Below are experts of layer 2 (counted from 0) of a mixture-of-experts language model. Rows are named router (the router's row for the expert), down (a neuron's output weights, with its number) and show model dimensions 0-127. Each number is 500 + 25 x the weight over its row's rms, rounded and kept within 0 to 999. Numbers have three digits each.
Before each expert's rows: a language model's description of what the expert responds to. This comes from a sample of Wikipedia text that the model never trained on.

# expert 7
What it handles: Mid-word fragments. Middle pieces of split words and names, such as Pub-lic, Interst-ate, Mex-ic-o, often followed by suffixes like -ed or -ing.
router:513519546520557491486482505478510539453474495471557522473494530531470534476487479522529466487506501519508476515510521491499515517473480494528527483484535507527501528480496475486504503484524472516500489510527510491517552463486456527541499457531526495487515516525474527523458503491486501498481518471452469484521535449524446484486468507504517494499473479463508457489482520522461505545514
down2:510488465481487504447516469492505469551511495499504447505497520507477471491491502537511493539528523533508498509472492547472517495521507524531482503489470513515518494518544456476512461517507502478488506520496517456490487492466496518533462533553515479488507490468547440492456497512481527527487471509499484467454528494539526536525540466513535507519535518534486495537482515490508474502459
down3:531479501510502511519502464473507506513491517454523503498496502478502476442508505487502481521488511492529550524535499519502492499487477514522526469438482544486535531494425550518529538462506540515524495496485501513473485544514442468473473466477546472477524477455515498484504536510506507516519521482483473525475506493437496503506468460491497496502485488513497517513489469498492522519453
down4:474519477485519468452514514510462467519468506533457492530495525471494484537502481518486524536567508528503513477491486506508520483523472440486522485508499498515524498499502481538475431468504498537487546454516530496516524498484475521499505467508516541541482511525484453494481490518502482516490492488523528482541497530526455508502499475489522524465455476470497544508528482475466475495501
down5:495530519508471508528514473491463458521500469510477483546496492448510494503453493459506535490516492474481483437463520472544492498478472523539473518473521487499547465533506508514505538510477523513507483486471533481480514506493488550514481462489503486532541506458517503530510475500508480460485479505480523492522443495497545496539495511487511520521494491510544528482476456464487500533463
down6:520509530525491520478498505492502527525519512509509490505523477541494534539524504507498468517527497482478486469509553465502490491544514502516510516522522479506467466466514532486542537543538537476476548453505491557475526529572503520492497494478470494502506493535519520516499497497516542537511488486497501512506511453497517533504517531527496495503490492522497558468509585485494521502499
down7:535463509488482471483493517476498506486504555496535528471510555523497510532509488506500516499535497514504500519469537500498490551521514496514479552504525517496515474522505501486523490537516450511451544481491487508492501534473466508509489506467533477483508502554481533522468474445518503476490470505481506501498454468489531518531487509509535451481536425531514488519526510535487522515477
down8:520500507533470498511513528535481500502472454528532494527523485511536532514499531479471508483509480526500536507515481520447495496483486508498517496488495491505527509530483505532493456457504473520479504520455477584530517481492488483523513474490477499468519490510501497543533473476498498493517501448474480530513526431504477463535498463518493498434485435503490527513520515500514509503462
down9:506487487502516476472522508520488539500537517480519461533514488489447491434511520485497523517496494471469491484452505473489480511503528529497501479450536461484493491473511499507477524473523463514486536499480497508542493509522532471473539509482517525489465517463521523486492506542497523490483485510451575497564501526527514487476499498467459500479522481516491456518482449487498521524488
down10:497463494518480511498503514503515555498516459489458530529498441505459476540523489492490496490471545457516504524490484522491500478494485490504461488501482494478492502461484488530468517521509531508506484504528459473467489497545469516506511527477499499521499475470498497519512488498485583490499571481492462518521536535529547500484498521544470532496514480505505499472483511507450533459529
down11:513480502498502486492484510509494520513532458497504506495468504498522513472496497560515516557507521531512511448499520489515496541530528482505538459519459551494519516467485487466492518561526492489539475472500520561475488505499524508488516535511450520517466519495469542462471489540514508470475480515515493455513528474510498461523530504534519557514528496522487487518515491476500512509465
down12:467580541521509497502515517518495486516495472464496502529493494525497517531475437527477492493474492455507510496476530493491492462504520478490493458531494506517475506503527505461496472493476516478499479494508456527477527495490571464491496534450462504501523498498479503468485504511447490521464502519495513500529544493467496523502490496537470515514511556532491550481499554491474504515473
down13:489453481498537498444482521502467544488543523461525508486431510479487475538434519480514534496471514493460468474496456548465430501496490524465499487521482460507500516482524504489458499499517500497469503500484489476509496480512523522520503488497507546489514520509499514455519475520498491512483491478497535516486491512531529483495524470502510478449459478480519465487486495525499534531490
down14:447521513484497498521515468466489523476498509565509491501524525495506460490504453494488526511514491493506472539523517468528529474493464502510486467485497499520436496483509496448493486546462498548520480510490518478532495549479506454529515510524489523523499527551512497483496531506479504542523507512506503480507479517513459504474521516461527501502489521508533469463462499454431515512493
down15:516481499500477494502461483512510497550511503475511498506505497496468526493479479467535473508466531486500532472476512487463528510533513534469491515494515483511468488490469495527554578485526539485497535477496551519473456470505488507499483465492493447468496466518527435516508484559490496493514539512493506493470499476484484475485512467509484484459476511497506533503545487485520525447492
down16:509482478490529514523506482467503550499536519506467473525461504523484429493535463463465514487520472519501474556485523520518478511528516509503507488533471513455505456468489468523498512464510461502501478479485500491538529457532480469485458474521473499533485521503482510484474474528493454487496509511470477463524498498502479479531496494475466478511536493499492530516503501455513464449469
down17:551486537492495522519478480499497510517506468523462524501453530484520492527504474478497479525552509528505493509510513479469456459531480501475497505531485533499485538500508523509455527502503552532521522505517503418470461471539481476467511530517496514523513501485498511463532492495522533447503504550476486488487517533509466488459519532503509450518492477483512536526491487511498479502526

# expert 10
What it handles: Table and list markup. Table pipes, row separators like ---|---, list dashes and line breaks in Wikipedia tables and lists of results, filmographies and taxonomy.
router:510500541500528509476496490485540517463501456450498510476508534564471530456496491549534498491526495492514505511486525525471525504470501493531523461486541534513492534457503490458503500509535473523493520496515498499504519462474478544527486450492510486501502538502478527517446487463501451497470534498503471486506518489505502471475472531491512511533483479500490452438490524507471499520522
down9:517498476516500515505487524501465488520515469482468463499533518468469460554516492501537463478468506474535515518495539503514491484543493521516495525518520487496493542479515460492528512470519484426504517482499516530511517518466490483463470507505573500544488488463462524500520496511460464518508537499496496497467521483466460495504512481497528500489511524515466469504538528506480525484440
down10:493484517468548509494466499514483504451496496494488490550468455474509483487490533468485522483503528532477550507479478490538457469437516486505512462505526510463467455516530505526501505526562445512483513494487529515467538489538513518554495498519501496534478527489481488478520498500518471487486499486496503472493475466499503500466492481502518521494500472444514529498504468463515523547514
down11:501535496485498539478495560484487535484532491487481483504568479477533507467479521557540476518475490519485501471514502531492482532524493525490493549534508516517494486531488480458497472469512489504497498529513469458517486487527523482492475498471490520486490513475514498480483505467482486516501498518491536518524527460535517498565475487511544458545479479493465489545530467468542505484486
down12:511516503519469501501484478480504486458554516490532520505506491515546488528579502506492522498479499529540470514487476458511521447495493454522506502507499519491479538483476485475509518484537498511528514469549470489502485443520536518484473513485503492515516474479510479513494498472554529441495505461477493471516497483486431514489482517506458503480465512481531505498522515534524480505540
down13:482500502514534497518520509498488463525441505528488512498513492513503482488450484554507490476495483482449524517474501469494542538456482543527485490579483513511502504496496528517489465514483540535495476485471522494482476511532515512504498517468507472508536529482487519504492503513541508447472460556477459503476519556473522508550469517473480485507508503511494458491476481497478497518502
down14:535493550455492464469519467468538540524498495552488578485497484485529489499531497536505466488510516499507480516531483439510482529478514498492520487522500460467511528486508502473512473493514499501515495517479485499513431500564513493501499473480509511532489497501530460513468487492482524521503521511500530485518487482509520496503535535453499553505501509510459530522490498473505516536548
down15:512490470473497471524477485480531468540496485474513490483454525501516481510521505499491544515486530553460519446534524515501519500449531538481529500462525492499508509469492492492491545489454508481492462491546502471476470506511516499506544515493481463493551529509523491558498490479535445483525518486488508495471519503446491469493525538494511514525498491490491547503523536520491489470483
down16:419520478505500497505444493501457479516468484478481506470502459445532485502465490505479487514500491473482482489475509486512486474481524493514447512486484503479490506550427521546480457490503444493476470546488497480537487514491511507512551531517436491508521513508524513532485505496508491481503514503521492519537519504492505507510480485495513535519507527488487525532509510513487553460488
down17:515501526472521482509492522471498536493534534495520468489464509519493520503508489497520512489520487542478467518481563490477497503548524459540516538496525484503506510504491450471532496536496517475506496513467499481483527523493480539476461557497530478491497533520513488507460489465558530489502470481531486488514476452522521524502508501466466508526503486474529444456478501452484519467490
down18:523470482510526467468460504495494454517515481521500513535522503473504480515511491507523506502509494499515525485464490522473519490428536511483504513448509454446483490512482508478499485472456523552474483520502445539450470481509465491448490506498544467510507472457474492503503498495506508494479500494533507496528494486500490494486481482487509519551487521529498516521490443512506572521526
down19:483469512475479479503531486471475515495496521501529486504489484507517569488505496500475519473487525520567517480487542518512499459513488504507558509485488483513505515455547498467506477485530511482516484480453511460476512506509485546460508509499486500535479465526492508521466518518532501447562468511464491473536516499522491565545496492537502524535492516489502485512482520478493540504511
down20:518495470501475492532501510510513504514526464504478502478445495551507514486453484488521565489489478537499479522490512549498508498521537489493503547477477544489520541500508467515475526490517472465517469474482544479536487524495498496543551494446482540474519489467536485465487479514524550522501504486548480499498477482461492488545491499548492497491511485463510466476517485492498515514496
down21:443520515494468546461488474468505481509499530538457497499496502490493477539507497470503521534496511487475512476491529506499461489476518492514498459508507511503451492504525516464494506505513562479478476533489495512482497507492482495467472521447488475551506483471469545534490490523521454535486502524509481506492526576445517510538520466522499462494522483497547499504473528517514484524490
down22:531508540458491466494517505476481506473497501513480503559499499460565489508487495482482508505486467512489528498516484491497504498438498504489494497462533509487512529478502498515476486475469505447478534515504459478512504528536520530537499505503546506469506508519481508520474524495522499495476520508473485521518526482515482470563461468468453513545528497444559536527485486522499515493462
down23:513508495526478473482501458516474511560476565473531468496497515479461513513506512518480477517485533520494487428528480478482455502488463478523492541447490493501492550489530485488496480456504529518484467491481488462457532522484490494465499477458502502498522489502457458521486501478499471518500545503476543495528514481492485487531491507488507502525467507510469489478458470521509526516465
down24:506494460515507509506521494550498485498493464479501515465510529487485492522496494502517498521485470515494486512483559493475496488514506480538472516487539487493486490482473469535580501471487505482521445474519522492496483513540501497485457462495502458514530494473446472498484530498420524512500565499467502492514501487455501499499503531498458515501508509565515480499524521505528533536502

# expert 21
What it handles: Word-final suffixes. Last pieces of words, especially Latin species names and adjectives, such as aurantiirostri-s, indust-ry, Seneg-al, synch-ron-ized.
router:491503511512508454492490511503518535448497496480524524484503551557471542456520450520534477466520496523516454503502523513513512544492508500521529452488519516519502518489513489474499496506521417513487509502528493509475514463468473512557476492514533500483524538512468501507476481492481498512499528488463470489491537458488455470469471526516500505527485505506509455483496521532482507538505
down0:531464515495504507504528548465490548499535497467578495507533491519487460489480489468492494510506513488547550514540504484491507502521504489515500541482497505537511549490518541523525480476480514489511515514492518508485477476483500498496470468556503525519501492486510501531526523498511531486475485501527491480524521539529483544492502439485461509476504463475484523468510482539552533486542
down1:532503521495499491497501484493532472452517470461517500498528508460537455480477550477510497497497502483509475491501474518478475512456514503521481526494481513513492498507541498454525472448510467525499476520489493490509467448512502518546523503522517437504461494536515521480512472499472452515544474518519468509553514494505546529498494530498521532472511458441470508483490500480494508516538
down2:549487497515494528517512500490492482463512475556466496499476444504525511538513515482484467531541497494530500518480519524543518463460473522543493493514506481507505510491504504510503477466500524522500502546494510450470505536510508535500562447475490466467469507489459467509493498473453467474561522492476503477459479503532490498514489477487463512544502471490490486497518496518514464480480
down3:499510509532484495513500486476533512510417503500473554487506523499542509541507524515520505464492494475485526491495478488507496479525482513440523489513535509499504459510475529479557532464466506437538481554467475493485502537491485497492517485510563471507492542487540489478491486501462502539480491522528492469476510513518528546481517480484469526507510517513504501496517526493525487531504
down4:492489496502525504495486491491517489495527501535511482541503500512449516499519518492507482468504526477505496485482563506506528536522501529521487502554494504530476498504490504502535520468554523514505462546577514465490491499480531515493522490474465492442502458482484502505487481487508467496458497466484523480465536498512499529456497519474510493511490553444527521462497486490559473462506
down5:475483494501486506548503492476549530474468517514487480462499493498516438486475536492534514486502509514488519520514509532518543492515486497506586486522468515538500511519465518512504507538555483506520544536519468491531518521523509486511488527489544497479513518492519526477475512489548493506517544491504460490485465464529499516525442489529511502503485508515510475488517496547528482525451
down6:481492463511452520541511509505495502518479514534505476460478481537486483493518464478478487494497512526501514522474487516496489516492511533468470559453518447466529484530508503502508480425453505467520503502463477563480497487530510492489460521519524536503506526478522525548482543503492510496525459484533484515505534484500510479526510469485504479493536463514492503473512500472467547505495
down7:486499498501536497493529535497445523499501464475446519474493555527519514529499506506520530517507495512507509494482494493528546511484512515534531506531469503531478487468504480497525467477496552523515479522501499527472513563534489503489464523528481512448548477481447494530515508456506509549486491483524511494489497478527498466504539492482508519523455511518515468450458506497465473498474
down8:515506502477505528488489454512509530533491463508505517476496505467519470508528490472492521494498468485490493548520546446505470522525500525504456483507464492495450507504479495492482522508502510490504500499515506503502522501451534477500545509523524541506514548493465476478463484518481518519465493501472449528528491478504536499526513428547471451502500488506505432546492541479520497490485
down9:520483494537510482530502513508553541489505505507532500512502465524486474490484509465518477512548496502579523523510503464556509528498516517534522508520497506508489455523530478479514508519551508500542506520512498520535500509491450482499464477512504476538505534495500506475526481471509446515509486486496503456507431481470547508496516507507510462497526495521527548510464491537533488517482
down10:503499503509493463539511537508502489489441500496500452497525510473438465494541511552518482481522537488465490512514497521453527483504489512469516503510470490465482539467506469490529492505479506521466499525529528499537519496518487476498499527524505513450479507481496467510517516489464447515471526536502540526485481484500497514491509507513474467447515500498490469483522462450495527474433
down11:497496501503499492481463480521513485507533507559533506504445498481480510488501539481528507518454500503523507501484469483523471544483473541467486494512524511487540511493514457491540507499513512539532484531488466443495515496427510526504502503501481459500452518535488487497494490540472466479512507498486521480503478480465534492504499508507503469558553487484518487545478515513448520543499
down12:467490453497473524515486469466539457496464535553487498487476526447493519478496545498511459517490495481474517461472505491497485483525501500501483529505507547511503509513527506479521500538485514469528538496480519491566517490555485509540470504488470500531546473484518502537488538469539506508477535508484484488471491474513508556512504480559514478529512504500512507517471485516510481471484
down13:522520471529501461492507495489519486494500514506541464518471517503468496487515488503482519516514469500511489457486513476520537457519510458486472459544488464497469495472528522492488538494519516468438518474493495474539491499496496496508465496557504481500508474466506499482521495494541446475490485530460492505513510499481507559434496481523527544474500564498470541528500493533520483496519
down14:477539460453528524519497495476510471488457418500478500503482525509511491511477530515526451506488512559495482502511504498531483534537530513511550490480480498511492489514522501493464432510463479517500497497517480477517533507494501528514555557521544502503492476484459537469482522541495491508513498485500517471531498529515496470527491469495490472499531542490486508485510489504497464532473
down15:498512486544498492496506494508500518493461497525491506539537492498519486488523456499556500450475574516514522522508470509500523494529470461501570497488498502510511467478492529470547466462514496480545460510485505513505496498532497514506489508441473472520505534523507496453520498483491489507501521448537487496513476497487552524484464481458514506469492513483497495454505500497498554465490